python train.py --n_layer=12 --d_model=384 --n_experts=20 --experts_per_token=4 --d_expert=64 --d_shared_expert=0 --activation="swiglu" --moe_layers=[0, 1, 2, 3, 4, 5, 6, 7, 8, 9, 10, 11] --router_score="softmax" --normalize_top_k=true --routed_scale=1.0 --balance_loss=0.000175 --balance_bias=true --init_std_router=0.0127 --lr_router=0.000572 --vocab_size=32768 --norm="rmsnorm" --norm_eps=1e-05 --tie_embeddings="early" --optimizer="muon_variant" --lr=0.00241 --grad_clip=0.5 --batch_tokens=65536 --seq_len=2048 --train_tokens=347000000 --steps=5295 --dataset="wikipedia_en"
Below are experts of layer 2 (counted from 0) of a mixture-of-experts language model. Rows are named router (the router's row for the expert), gate (a neuron's input weights, with its number), up (a neuron's input weights, with its number) and show model dimensions 192-383. Each number is 500 + 25 x the weight over its row's rms, rounded and kept within 0 to 999. Numbers have three digits each.
Before each expert's rows: "mostly gets" lists some tokens that are sent to it at least half of the time. This comes from a sample of Wikipedia text that the model never trained on.

# expert 2
mostly gets: "ana", "ley", "ha", "ari", "ka", "ara"
router:475475475496517462519470495490493467515525494524526539515489514464487471526507499539497504563519510558480518516544511508524503518528521486451512521485513477480502451510528569470483541532478499484500486508529494501525489479539520462480502497541515532506535500520469506522470507523516524520530496512496464488555477530506497513502495502504510523537488470503496484489495504511530512507501471523473451517490543493489506544511515467524530492560516514510495505523546522536504514476514519495452488512506482522483483483502506490510465521505520525481505500518496478509489466504442488491
gate0:494504512483495538563520466507510490459492506488488500522466540494492467505457504460504552453483535509518500496442541459514496474485523499516496489492528530521525459497485491506472503512505513485458513522473494461526457504484479465544504473523464477494512562485481498505469486512483488534501511493479527518480511483491527541539492482518517469470502499479542538492482506526512525494507488470487526500475505481485449533501471536515445461516524456506518477496527509525536485504502506497540486505487530507547503486543470470475541503499537511496515524473479490511478466525505462507
up0:525503477535510494517555471504467514570461485485489537504523488471505511506469443456534501505478475481501556498509494509508479543471495444530497511464514498504481510489484505549498499497500510540499524471466498515472523513471511525511497522481506467526484489492473494443502450541532520492513509486490498480486517505478509503498501532511462497506530498476462456449542500526485491489514488504507485533510476534518496477442477549502495529506480474521513467503515495508448504471473528504498504535542545516508511503501479506496529474513509485548513502531511544510523491516495482543
gate1:536531527466528501536468485507501505511480454484481506493469549525520511511479501500504520528500533474464473544468532484525492514493504487517500454474514530510511471519471525485520505523487466483465533545511528527515511496510505553493517528466526475509504480526483489520509493491516501538513500517474491516518497496526470520546509516478537504514513522528481527536519485484492509518539501534489518512448443458465484487500507467464540487508501508513443459530536557504458547503475499467507524503498473456517507528533547506510531521479480511492528477489501478496502488534491510453
up1:497492490524510461488521455467538463520512524536508471488499494498451518509523476474500492516520495501490507450565490488502528494475446489478448507479500492502497509476473511502548531452516496503474475492463549484515480484508553556504480475514446504564490493520532478477499502484517509530539501513494519460490530486505503515523478494496503449552519551498458520480511515512492542510519482492487503512513557527509463490457490503521496526478484490497503502544507443494506491521521501521467477482539452505542503486499493535489517502511480495519496449521502478463481540469492513505

# expert 1
mostly gets: "| ", "|", "==", " ==", " ===", "===="
router:491466537520517531511554500486480539503472525516481455477487531494510499516516499480518479507489458525521452514489491465482508499484489496523505471523505537511492470514462453514519503504436460503516533521484509496477499506480461501498467464496500476496509451533495488453512522447508474499529488535474497512521483492500476455476524495498533462510528497479512491452502458509447515486500458505503556533525473520494517454548510508513524479479511551487503481499540490447483499472525475517542519555480496496509529509502519527530505519537485506497486478525488526492497509514509474508
gate4:496504498528464497496526510477471491437483509542497501498544515494510514514489532483485510497515495506491442485485463519497540463519506555541446499498485492517505483481509473512501517482493479492487504486514487479495526507499476538502526542529485526473513486514473488501501440499486529498526525454485480485487481465460516468552468492493515515502478531458510491472493504495534507502507468493463562483551487516510510513523530515500494500531478502500488503497475484484499504484485490502522505455478487520501564478512486477544474471557502511482498498477506536522502505458457511492
up4:466487497480497485479494492486482518536499464472498489506521498469490538538514496526502497537498481488493522525553486473487499515466481472548500478521504484492509491535505502499494422516488503492530512558523504536510491478515508478518525512508491524510524509477485449509546528457493500507547523520472483479516498503512474523468476497502461497551484503508459492482485472473466531508483510527478482501527517516507485535512519495476469494499497503437528522481495475505529525455538478490521483513497512483461487490477474468491512520491483507494488510542514485489472494540542516524
gate5:520495464527541499520455504501471503499514527464484499490504561517493461520514538521515524478484521531478497489483492528518461497458481538508478481528493490471556523483506476544503525524522503472524479505534489493517459521492540522523527522494508516479513476477447479484542503527507499473519507485521509478486504472506499490473489528488510544496530566507532535462515476524512492498520482536518510531508478482527498503514519496475490516491499471478506492483516494547499526516510498478457487509524506520525539477517500489520499487493516507526488546539522507500524542519541521507
up5:493516537501474515499514469476498495486471471519525511508534500524518482511485473479501503497504542508504518541443460514495505509505480456528447489506469502480515509487522507511489481478477511518484530555519482547502515521472493482493528514505496536541513494519482463552489470463489521540554511508505505508507520460501476511510521507499513502499538530519459471494481483511493535502523482478492498479469521529494473514500506516485516511572472497490501485482487444506509540485516495510525487438523446528513519478461489472490490530522467529544467490549479492523490490459489549488

# expert 12
mostly gets: " was", " for the", " on the", " to the", " an", " were"
router:487525503495539497445496541485505482525496486512521475489493492481504492502532529490495509492516530505523470512532516521523517450484529507528537477482522492487529478509540531490456503451525457515502476487470514477495515459494472546513464530496493533522469514504488484491476482500469496515520540504458500503415482518488481505464471491466520530484489523510507527498465505516500453515504526481560497479520509522516466460479477541515503491481495467478536520453467507481542489528499536528501502512524507510500520509505497495483535484493466509515518500487534456565530516478481513468
gate0:511498535531506506496498500503475512466487465466470494505444518516490511525507543481549486492499508500490509517507494485492468515501512517463530510485540516492510468457482500507528516488505474450466513514467497493546512465488477483467513473530507523444453490503442504524516548460475496516520503545513504521505569509473481499489477483516522488480538515485513470523498462526554514462486500509547505482550559530523469460491498508495509541498503506492523511508473520531541477506478488501492516526506475508495513524500452537516537548522477492475508522485465533555484484486500539506
up0:529541498518453523489549463496507501519490476497503487497516509492478526520529525514497463469455487471508472537453485492482475476522466470455521473472475501511475506512508522541493458492494511506480482505516524564444510529506477526498534531469483510527529486502519476486505468491479485475436456466490497522510506481512522525508526481488469518498491488514508509491512530467468520486509495504520452507464492521462537482516501495516496492519506515494504487486543537521488481475494526495495531460496539477557487470485528484498471529505516548534495495493519490495500519548517456558
gate1:542523530504533545505515506492477482523490516509480490470539493514495484488535475490472508479487500502509495506466512525485497468510546509523446513469504495537491485478474495500462492493498552466485528491487497507475480482497494493518488538538502496446506566469498496483515516531512536482483476495497508514448475549455501449499471489559486498519483498483509531496492474522470513525517499452547506460497532536504502476474464513479478460520536511501527496496490534481501490512524503468469498525539517496492532484481496504482507480513511497529528527487481517498489556461445446510
up1:493517497476520526525477487516557517495480524487486527467519525447499454505454516508474559508508491485540529456524482468494521475503494507457487501498567499472516551465461532506464489471546476504542556479492515508515503524476493453484479496551413481538523524484526493526499536511517464514505528525517476484526470510461513495499501552489474478498496468452543496501516537551520474492519523504461501549428495524504498436524482496519499500486508498497489490494511514510493506438488465518503561531487453514492501534498516499514519547518484493468467517548514528504516499485506506466

# expert 9
mostly gets: " their", " team", " time", "ation", "ations", " its"
router:481498502527475510499531482486511523476534515511510508496495507552553506506499519498512516452473497464482502493473512512448506488476545494493532471513501520490500509487470498490500525467495509505534530533458462535523455507496511475502417479463528491463470477506485474525477522504506464560542507498501522528539492486487465492521535485494499490458533520484498536510546517516482558518509498494494508475533498510476512486527515505513497508467486523525525464505496531483479513489444492513564543542518474471507460474491484488496451480510497490484473463509491474525489488505525544516
gate4:534450463494466522451485466497434490494491464483511499492508464463487481470507506461480466493453488485462491470487533498524504554485500442475512539496465484533516504500506515485507514466528476511528498466508481507498527502530524505451515452509506503510535485495534517484531487480541516516502474527538522504489515448482517531522521451508458486481515507503508531540492512457528504502470508494495484513500556478477453553483530505486479491559494502516482504524543524465525529503485544524505544523510465500498518546518487501486469490505480516515551447510498526536527475473514504515
up4:522489527480477529513481536527462492502478495522503501514513458503532503513521503453496505511481471484476490502498487518475479512527488483553501477537464503462503495460556514479522462477517483486525507508551479475479523479492510522459468489505476484491565503481551479479510532503493529504513532511507495509479511498484502523469503501513542484456504511509545502476508504519441489515482517483565503480542491520492460480470519503512496482558495509503499515525504522546507472507477478487498485483486499519515535492501474491470492518534514496516546460511518505510451486546478504468
gate5:509472484484518486504496525511545522497490534518491506520523475448534484464476442507481495483522535515531511481493514489450490513491503497475514501459533500480507499497448544519543563525519494493512474510531459493521498469533518487505519533500483527474496504452484544469517474508552584518500475538534508498492494485459479498502511518527538539508475507480493520487535504505467510489466528524495492533506484500499462515460487515445488524465476555502481505541483481489487521472511503446465460489511520493506477495455459528560501523498494504509500430456528494508495544478483505497
up5:523462494537472539514476504478496511478519516516479493470472478474492476484442490534486496518487504465471524501511518457505498556477481511517550433564487558549477452528464509486516484504472526506490518485530418515496516501520503433544500522502500506508491479462492488518503491476524498492508497512520481475473529486505506499479500484497494487507494481522461534556538513485517521438458518492528465561490491499490459511462467493515499566510494493550484479544527508480483520461535486471525494506493487475474521517470473518488488528496542494520490473484489493557486469530491502458

# expert 16
mostly gets: " on ", "- ", " of ", " January ", ": ", " game"
router:501485518473477508502523480461473533500464474498500497503511514461481474512487516516508499516499488470531519459463536552482487515472496498500493456517484537513537496483506487590514520546492489503441484515520472495471506527507491488530480451495470449483477496505530519443500529530508480504499532467536518504471507484497557465469548464549498513489539515507471499491508483535501516512475517498518545506524502534473506498532522496449495512480516479506457480514511506520472477512503517487510507456472478502547481523486507547490470517508449504520512468510495520525503518490488522500
gate4:497497507497472529523444542521521505506527507535527514504499486506467536448519486515476508476470481502501506502532506518486462514493540532510514472508455480487509460546473486491513531536494480480511464531486490467513492517504510523518491517480505469448516469487493505419483526495485478497461531507511521484488530495505472506490419502516510483499477459528481547497500501480531454517492521499532509460515479517481497453485463495476532479534496520477508526485516540526507504528452504483542467534477458499528504525528484518468501467509509537526516499483482456500455506507465498490
up4:533536466551501508477482466509451496519546498472487487526526531504546504454505510448490526502491534543526497516500485479426518452519477509524511533499487509480498537484500471487515489508497502515561500527476504471503482534514499521537501536519576516462458535513520479513528487485490579539518486503487496521523470528510511459505484521488486534495451511511514490523448480514508521506531522450545498549470488505481530507485505516508498483505458516538497514481504491500527528492494520538548522474514511467521529491481477500476526506522481503508514496527505503524461470493522516480
gate5:516438497501544479499535552501486469540517470534507507494520519505470532508502507467453493516485524490530486474512487461488501548456500467511514488539501507457524493480479481514546498508502506490500543486483498518480486504523548462465537477507479457505494486533466524504512491518524487465529550522486539523461569430499512533443479544533491499502475479489476494550508499533504504475494518491514525461491494499512496494510496510524499486493471445468544497497480523553510526519495459462515504511494503500511509526511495507511485502530513496509523462503480475468513491518494495527
up5:473469537517516506490493538491508531485528528475513472484506460511507481519529460502500533490517556487520538519542508503493468511456484488501499478468467492515538525535483544533510534465454490475485452542521491498557468465465503519479518513508504504483528530488485529514533470501485507506501518502508492552490533512483488498528487475490487457493486508507501460489505498515493492508525504483479494487510552494493480476491506454474440507545514451482453531500501524525521480511537448477524509486476496499464485503504460494518465522528506492537522495472477519531506489483505525480

# expert 3
mostly gets: "\n", " |", ")", ";", "| ", "|"
router:541515529496462520508496459503517445464511535502489488515475490476540522503485547510475533479511486489498536496538490494482473456518488503525498553543477499523489540443504494452554490458517484536494535543475520503516544497508505502457522495526474527483512470476524474508470469476534500531490465435493506455495494518469505487512495562495527480498551440457503474472518492507509479482558486486506491487546488521483505515496508488498527478483505491525561517503481499525499501524517474503532483515495505497466544498479496507479504503547533513470468524504499499469505529461478502518
gate0:502522473505534493462465496530500420507515474515454481497479529521526482483490494535496513476498479462510508519510510496512533503505515495489540480511513501522512554493522497525515525516555507493493489496473548470501521527574550490501508498511536517461490471524545479535551517444456518470493505498469510522489528469516506541548480515508475487555514511473519456524527497485479488534526469525507500508481506482480521510474525533477521495501449478496473469502460450471523506518523459513526475472501539499572494531514479489504489502493484534520477492499459481488524479545535479501
up0:489480479475521493473504516459497508532488488450451494465484501533498479474514474497528475530522496579494491495514488495503498531521508480541455537486502497494454510493487530496496564524458513483499487525491499508519462492454459522501479468510496482528498472541458501507470509514478509509484514485498514424467474536489514503502459436512502524496495488483530528499501513520497482484525504478475477470512538553491517508501510492526469501476509510538468476508557494460522470493553508492516515529521478489516507526494486555535507491476511488485533450500513491508508478467533469461
gate1:480482533454515515519486506518522542513474507531579509493537454465515486485491542520498458471495505463518486445482467498508503495508484529494537509513509540488529524503491477456475463488476468492472517491460476476502520488481485521483549465477484509499503492486482510493498495470494483534477510480529497449541534532451498445482538461498489498513515493512522493499521511474505495449511489520533487489527507517502484487480511535519517503487519481489499486513525503485522515519471489468456543472525509502485506511465547506483531518511505464504519529504495478514450510517496530573
up1:493511514547530460554487513527507514486485444504496524485471506437514500505512519525489494519516478515488520510510495491464503496502486458512471515509523480487507486527485442471503441516511509522485517478501447441455521503503501454489508478539461471507498470475509519470504497520509549472511514516528468519485494489514484468515488463520546460526497526540500492469513487504487461484494474559508534524544520505517512492470492529505504532512491487467548481533481498497489522553483468514478529514483473499482525523517526495485508551493525504525445497454552488529459504508476513526

# expert 11
mostly gets: "ana", " Green", " George", "ley", " Russian", " James"
router:491463481517524473517486493475482487455446505480506498520491485530502506484465490513513515513550545530453511506530545495494454499528502521489516495501521474475477449531540543481497529548505496436473479497505525545534490451512484449465494513542500528503510497476471519492496507551539509503569506507499486495518497534535497508529477500518534532516501521467504485486480505477543496506504517535464494475499523502550487529499534478496474515506514519523527518510535509530488495514488518506479485513482508483506484516483525529557466506517518473484507502515478533525473514507498473498
gate0:520484508495503481475488473508516479507494529479537510504519492494525479510507528524510482482513504545490465503511521522504504455559494450470504453523509519481522482496479458490493532502484557500474540455494478516549549455497494481527469502494516512505509487501519501520489506503528418483563536547533512529461509468458532498526497494498494525507520482532512489482493468513529481540571488509500486471526519518515494534490495516470543485520490488517520509509472483500493504498473513512517492471510500503513502515536510525526504467514496494475525536525486489465496497507493495509
up0:544501533519504536501503489470504562512521495494489481514534450514494525476511473479533479505499522504531469494460523482454451509498498475493509543559493555520467501548534517514488496485535510531529482533543525563514482489507493513539489487477501489517509529534502507511508502467478549513505484488466486455537499479467480529490498519522513486467525530526529527476486577505500491499529493466478496519504505532510521514490504493490512525471427504478465488456499493491497479446477524472538528474521519501486491521527469455470500494463488499510533510512470508516536438484528448531
gate1:494492493512523533535515482491490552473510472513503505520511541534468495492501484530504551479504523514501506525490524488513504491480497484520455479515477506497565518499497533526509512519518482523519503531487468491513468515481496496510479506504452506506510506516517484494472441467484503494491477484513514521482477537478514522499502476467494499484485503491500508508500482546468518526477526501510497462497493489489508517515497480514492505545529491548489509498453476490507516485503468493474525485470482469474491512520483492479529492498460491579476534502497505495508465488451467489
up1:474539510489491515537508480506479487486515492527531551565479529498537497486513498507488520494462542494483511488523487521479512489535472510510460469515494483480505407465536511486497498542492474464470439479503501483505475495538534481518523473489475512500486522463485520485467461458483521485482503469511500523505486519477488486483465494504526513486520566508525479520480479512497469508497530557477495471513535500513496487493508444516505542495514519538492548508489497502448503478489518533519472511513510469495517490527508507483457464512503532521492504505491493500500508499478470489

# expert 15
mostly gets: " film", " show", " work", " play", " will", " not"
router:510473500494481538546500460544491526504487445483517494477532495502491483523512484506507518518505513466464466521483499469541491579476487491448502470516535496484517508500515448507524507427465527440497507482524487491515480514522484453497492469505447499471540504488462521457509462476482466523459456486522501465534493509521502549504468456511506527464488497482493508535522506501500554513500526530512534490497572513448474522512491504478441503470480554538488455527490530450497513521502489528466504511468466445514516520475514493509490501501504509529487498526542512467489540520514477518
gate0:506494491462475485505491497505497480495521507515546519492463513517488524482492465482476483495506518530531517474507459499488526537487478466435495485473507508457561481490553473479452501495486520460490426494497503512515510512507503522476462508519497480514557527538510533480502482541535517504524506468499487516527469475489475546467467500520491523489522493551501510474465479502484530488476479490505467520489421525507500477495481535513499524481530479504476496512467481488510540494472503496521478493492492502518502489527490487505539474522482527522478488542525537488480497519523458518
up0:491504512497489541547551500482555492495515509501472474486471488501508455464511516499502512505486521475518518456507541489532470579500435507518487509517512513527489470511535481519507519477485502551487525484495531529489530502492477516460450519484510486520507450511498469513461497530509467484515501461563547486471534484485508536474450527550544512499508493526506475537494494494510544503462565479513532494468543494502503459464500519500451512497473529490521499545468475477498450472516496460557511499470485538491510511507490478516485487566549496536515479514517484542546527532493494486
gate1:486525476479529479496486486517477475515489520450511542510458452513478483514508499515531527486521473498517503505498454504551499494511498496477502521471493496529519456488515482457453509541567488504482487498485499536504497426526506487479525535536469542489496523516492547539525496500511534517523504476523538489526520519486525514527515480509441467482499496509525515495489496482530519512497522477498519506475506480504457521559505512482509517510515501463521510454473494496507491488520497495529518488495472515531524506518502507496521459552444497469443514501531532502522470489511521562
up1:491516509513489480533542492475468517446514474491469456515494540516503457451476499470511488520483489476536548510512502523476486536501494498520502552528504499503512477519521479515494496517510519503479504538474520438543519526513470528509487543481478495487479478482529521525494499503544506503493507525477498509524481462498464497514464477512466503489510489447503473496528557498495474468479507501482539514460473463493512508519468515517444482497469524456490506507462526500503559530494505546530494505496493483519500484512447494495493518485506490487497547490482525484499500464489496555

# expert 18
mostly gets: " | ", "2", "–", ", ", " ", " ("
router:510522480477455475517475497486532501485468499495484500532517498511519507450494528499504534520515501483498496508479462531544537491522496552525549515475515505465494502486492478530488490526542489491479484525521499540512514486506491504502514505464520493506444501465501501525510529534474516495532508482534520468483515506549537458503453509479486484473505577529543517546502425452517494505506532525478513491538466509529454485535520533509425518496484498458475519472504452527476473519461541471535515474502527454522514533520504481535485500545535504530490497474506500521504505506494557539
gate4:483500539487534478501497495440472487488463536482490485490492471555477488523508496459491478477534527477483525425523525495487492516476474486485527514510473443514475514503493520508516486466453499457455512507490440488501502477490507460522470467486480478494497511508458511520459529542482469566464511522507482508500533551491538503496515486518542495500469506477490496432452454487508469504495474493545497506482498535515453466493517509499492493510459518505507493499469557591456531527502490491479514498517496509539461511527524480508526486496510494508476475489492497473527488541488449527
up4:483463497517510502546539515479498490515496530523490526488464484495535517475492522532492478505467493525490557518502478511489512456507477498510499511474463494475493524491492524483514505498515489490517513478508439506520516516513529520477470506517539513485501493475511545506510496479496500483512486494484509503472507546515498508471492558530512523459519472560537466535488513582517471501555471546502481535573446500506499538487490492480482519536519512460486501483519498484507531504501500532496473490487546517520545499518519492507523506504535450484501485508492501505524497539480510519
gate5:504526507462516472456493467514462502489523494521501488463493508528487486513466523512479536516453539492509543517521512497483477507443522513486541497476507515514478522511515490524478482469528466545468571508559529488527544486512525489427506511486472470505550505496530515531466468562482523477529476453474519487468498516479529485499498532510490491478537524502479496489518497513488529507498520488482462500480502502481533534494507512541513538525473474543476497478521487496529478500473488526456461492540518492505462495481539436494489529466497494505502514492514517506506475568555519524
up5:514527506471536517473538497476517519508516510510501495507503497511514523520505508487505491513496512472531464465506497486514510537490511498514522467509491492469539523498475481500473499510509486551543472511485549551496490499520517470507521515466512512527504508483490512535485468501477493470539521532534498507525491497518471564505482470499483487489509492477430507445465527535477516531506540522463514456501480505478435516477480481531514519500510515490512463513489480464446519479524502528496566525519521488480456495435522496495477525515510532524523513474535463487507472511504484539

# expert 4
mostly gets: "6", "5", "4", "7", "3", " in the"
router:508490510535495515524477512476517466497519504521537531483533549482494520464503519518475505481513523508425515454475532516484557481482538469485475552472472493502471511479531468548517493493509504503505507557495487480512486510487547543502478513496521459496489525501500505531450531521497496510476507470483520528510533501491474465465471517524500485457525529505513529507474511551528424474542497463505504518469488450499482471517498481497522485529501492511508484487487539533526525481478489471491544513524521507489503517490495517489555492540459511479450528482496442517496547540514510510
gate0:483528509541508499476453517564489476505522503473488523508540437459537504498499502514516496499510468486492489467462485497495532495539524476527472543506507524475483484468499471535507471556504486523476531495471462485485519450488513470490492496463510502522496490460510510479522488457484519505420451508512497485493537487538481497501510510483514478478494535540528495475447482525498500475489492552484510509501517521508461454538487512496492542484564476481518500486522528468545522493464493470493495523515520489462496529486452539475519530476569548535490482528544503532488487511492515488
up0:533513452545513489456529481489522474514522565509533518479453489468509452470512513433500478491482527530466524462491499531515504493497485554490476506471525477443452507494465485513489476507524464529509524492530504543537536491527484493468469520488518538543497459554499523489485487527464525523483524535467474542522529503516503520525500511473493488501510515521523482484487505486527445502507507504540493545475506501466493503521476550493516526498482526543536483485515537492558497476466465547509495532503523470522475534511530496513507490498509507506531513514479478475518483501516520483
gate1:483506487521479483464467487524476484473517506497545499523467522500484539496512475529563532492501551517526503550456473501498524489491499500506476536504522511500547485523474520470488530509485536499533467490490531514503503496542567514489490481537526485499536551527519464533484487492492533478529482490508494538525511500441513524518512538472488478508505511481496464483462536486461495485490513470474460500511478489532522550450474443478496499495539497512525508500498495559480496467535537513495515492492543480536536521534452497532492473499516527506542549502487489525482446521529520498
up1:500517457490525519465482526525522475515477546495484482491533519478496498535528499487495501524496526500496463470490456460482483496489506477534502485521501540488453490539519486491471493481514433530439494511487536505481514508516485520504466562500496535497517510472513505469514489496519487504528483538513490466519546508488517473447479466491518528481485509516503541471537527460452538469498506490511465504494512521509488513500485526478462531491502499508486474470494510487500455512493492480461494513513501542557546499507494462505521464483487481556538544535547515503533520493450513508

# expert 13
mostly gets: "°", "′", " de", "E", "_{", "00"
router:473485456520455456483484514542483521499506507529517542511485507493501519463523482521499516500500525512479499509466446534484526463492498490479508540488528527535495490489452468487518519535472534485497524537481504496524499522515526531528509528501533450462489555523502537539522509486485529525469527480499502547530500531448512526500492529504457457525499500483454528497414499481527460471473476462478466495475510447526494477493448486489513467527496500496504504495498503513524495527507526498520491453509544502481500477504473511519498523503501489470514516517456497505466521497506482512
gate4:507477493498514442524512516477514517572485542478539508499498471485496477467549479517480507445522527498505493523519500518489519520485524512446504438493489445518519513507500462471499488497478499440562446485466540493508510454507545473518515504507490498485460486498499525514518499497464527479478532482460514540548534477530490498482499512542521472511488540476525492493458481521543477490522510463501486482482487476454474465515557522513530497495470543522494493489484510481475497523491503504466528488529489514517494508537475538471495459509516513494501493497508468510475504492464474499
up4:501503517476507482485502476498527504512488474514540493521472487530535481507471456483484489463516450515530536550561537511478462488536523472483475509508485512500526489464487490489543512531495513482483508497520458531519533510486526563483481526532481506519496492484461554465496503520475475512484502512514530438491476548500485498502482504562468489474541528495456535522500465537498510506508487540510495540530537517518504525501510494508514545533505490463507506521497475495491502458484507546476528467464497520524529495471502482496491535578513540525547525555503494563508507503477536518
gate5:454519491485538447454483494467459524492552445511521496533499540509487538456472478547496506523478525501529537469484524485481514489533495497490519506498491545513506509500531484520488531523453550536470479457493547527559502524533469466520527492556512479523522520488487556446474520463462486505496503503532536504500496496502534441503487491477489510504500511460500508490507487483503528509544473531544449484471438479492501503517485547479535517492509496524506541497503552526527488450511510483499478476489488481525500521505462490526465486517482484481500554494470500544531495480462506505
up5:508541503485514517473465494489498493516533477481532473517506494515518483535512492491527518472505493494550489538464440512458469476498524503548485522515465529534499527506504491485487499466484491563469493467501518498504503509477487507486496487527540464550516476519512495507473474512534499479477487501483526538508537512457559462519507505524487471493471455507440456480487488503468490545489539495521481538520469475510490500508499558501516490504500475525516499488489507477488515545513510481536502429496489506486512489527477484494520504489484504504563469507431512524480497491488505545

# expert 14
mostly gets: " was", " is", " that", " were", " are", " also"
router:542515452528534535501529496478545507506513518440511490476503499531485478505465513505453479503544483501500477517502489533526496505485504525521498490453536463506530525491543493498514445496569538492465533487476475506464492468458513484482474519516512534506484491490527458518499486476475488478510489499513523513475494504470545520514519492476533489518499526451530503521541487526470529532507496476509493470451504507455525482467512558522471476479496456483528525505474505488499522499503480502505538533556497493555522531505475488497477442529497505529503511495512509470468472493533506476
gate0:474484517482460528542514465579495472532510486486477470526501513500489511500529499539493452455505516495515539496490485488517502500489477447489497502472486506509469531464494522498495504495493462518484505497527506476453498526479466478508492503470484476492468508498525498518480463538518508460506511484477510469440500500516513537437512541485456477457522542480552508523483477516521484483455495509484490504498506484537493510496513531517523537510490454467534467545478513500473519505495476500523492499509480504533456499498457499519550533491542493437520553475546501479517506540505548489
up0:472499461525526472484559503479551471482433531520494478539522511516493514472487517486489533511525456505498473498528494533524500498513520517476480499521504493471521511528507523489499525511473526530544505477536510456483541494501506495515474480474523484530489492498473504487514532466514514473501457502529484534433520463514517516562483498446513500566487508500503500509461513453518510487485475493480532504461472518491496500481497513470490515515513502471495541487486482479467535511523479490480500545476503481493496511493488528505547488476494516546509491453493518506481501512500504542
gate1:542458468492461506467469543443529530493496509457503507506461516502508468482476521468505468491543509514487549503515466527486496542469507499503458518443479523501500476523500500460504495505497494506516546499501489498539474527533490446552515519463491517508507510499480534476500489532504514503493502477490531518542474497472488510496506493515547477530485530473510523512524416488529479524483531485486452531539478461516447512533505562521465514484501511520498471517518465500519513495510496445536537502512459499499509524521484483493489492556420483450536508510511493480499463522539502521
up1:460509490505503460490548546471431492472531510537498504517539500510472498489497464519548505480462492477493534506512501477531492529508513489538512484500448494460493486527475499493513486515516491523486508499480504489536543478497490519521507487514505513519504493477552468532475509460479527498520470507500465500470503472514506469519455509519440461474469488495517528487486529523483486471480500490464497498471515503490532486534487548484465514509479507437512519474476525520490505529503478512501495549516499490511506492479467476482490505480468502486462490522496483491469467487469510505

# expert 8
mostly gets: " R", " D", " K", "L", "S", " M"
router:464497521483497492457459552503486485492474485516506513547521536532525555488545485489501492472458495477480531513467453530496514482551491486483467539500473481553528479509445514479496515505490527462497532526506544486533527531513510507493541522461507486493529536495518499468509517469490505510491491487473511492511511470482513505526488499518475443528495486498438467532492460489507467503539502477496483555493477506536507506500459507495530509486514527467478440521514495485510513460538510506523522500489491510477495474483512497527501496471452447477515516494478507482495505491511470448
gate4:467485479485489497539451482476482481473536512485557536502494473512507506496503498482534504426476485497500507496485479482468552483483529517497522526512515510480522488518491478519477521507471485528488508507518490536543508512499459492473438475510481485483516501454470514523465512559514560497498535480515530518492500505507468507523492507505498471547438474485464554505485493458477528470514533431512506469513484530510508507542483507479520510514461468491474498512484502484493501502508459473529501499547523454479511480521476489494516505493500503500479455524514499509531496539494520484
up4:495498498491508510500538508449511471506466508486501553458496495501531507525521487497471478517523487580548523475480504504487509504496528469469540516440488491471528495543519502520523517497523536506505485527506486504511503473497491477478467477497515506506480470497466497537474469483543466491467493477509470497518492471508499530470538493521466492552505475467479508492502501535495523498466526463502494508502515527498496523531461536525505510511474455517456553493528498472495527488516505491469516477510565503554497493492473494499523497523520529488514486455497495521505516519471513486
gate5:505532478515517513492526461460507493467429510496483511493503401511518485501476491475485524511457509494495508539488435480524495546491501506491498523479478474502501499521505464530456522467495521500426509462478507470505496451507516500498522524482501507489524479543456501492485496535561485517530514524474495454508489498499524526477504490509505473527466493518509496516492496492508516466510480546544488537511541519531500479505502522489463533499481489523465529520527510496520486451478498494520509556503513508504508481531541517482539451497498483504511522523500508489427486500469482487
up5:488494479492502519539504426493480502483508504534497561482506512500507510519439519472497518481484519537499518460532511516511509423510534504533482525491457489487532483471547517544493525508474493510496487462463487554522504508507492514505497511495498516485457520464456478472505477514486565496461475553533499468500488507494503486513483526529529465474484490490457483582523520518463498437525504477522503479460486476481515464450475514511534506529527530496514492497466468476506489553521499509519513480505494501516483503465489536486485514453495454500489526539488491500505469464469562529

# expert 10
mostly gets: ", and", " and", " has", " it", ", which", " had"
router:530514487530514508512519464536490509471541482480517499497492501506502455508505526506479490499515499491530491518511477467532495544439506494509486482473549474479500549510502464487522459501515529528523524480505479507477464476499503478510473482462475524463473504544483476514532494463475474447492453524496517492491457512516485533473488506427449495500474501496515493487537499551469525520506490462510453500471524535471476476528479491527500465460499470533502504561457483479459519492494475533491533522536493466507529559502539490470504473498513540472501528527559480493498479489529493472
gate0:463504493472519460479445510525561511491515510501480514493515512457507500512492529507462497472517534515491447526472495508487470498517524509544526513482486474495506511462416494479510477506496523489465567485492540541485489499507483458498543512539475472526552523519478508490528476514453514519475504516495493501511513490475504536511489471483501487515490563497499525485515476494513480508521494498508521501480505503504531473476523496492549475469509510514508498510491481505465508470535498509518464504495461508492479525524488511500455514502511548455540477491510462524501482473522522460
up0:535507543482533506510527504483495506492498554484524478451488508542494497460483492508492492498508504541488492481466527473485491524501491451509492526486505502538501491534522465516513436516517524482469512498482506490519486481522529490474480467485510485545507529531538555497490476537519475500475506474551496493485528500488516509514509528540536518507523484500493468522485499523487532492524467516477507500479537512532491494547508537516477529527454550469504547479543464515518498484497478526576451485494479524507452491465484520532522528519506534488497526530496512481472520494530502505
gate1:449440481499505515535475503494533522478500523489498503481492489506537553488498520486517461469513538511483495518520505495533448465541517511492524533528495489509478501496500439501508462473517509466499517525485466495486481468530514498450500508515461514526522437504494512494516501483501472519485514501488508501499512491448497533499492514491481464509505490474439532538451447501478504506514486543469523492509510471537486542518515474485536543491543491501497523507452504491550537497461477494520476511512502510510510519507471506533466528513491511475490520479485510512489497499510478543
up1:539489564477550477470488489474474524493514525513516461505503471481492486506517482541510490490481480503544474548527508579477522501521520456542529483495500449458537505500472487455522496501497478483502485476523466514538499476502527486478515505539511472496497469489468489495522514493494501502518467494498488514469499525478458509533513471506499501513480518463483520450492440498518468499475498480550439514539518456532500497437492500530454518487498541491519467514568500507485531506497482490492485493529533500511515512510482534522456542450529478495560455487466507490519478510519489543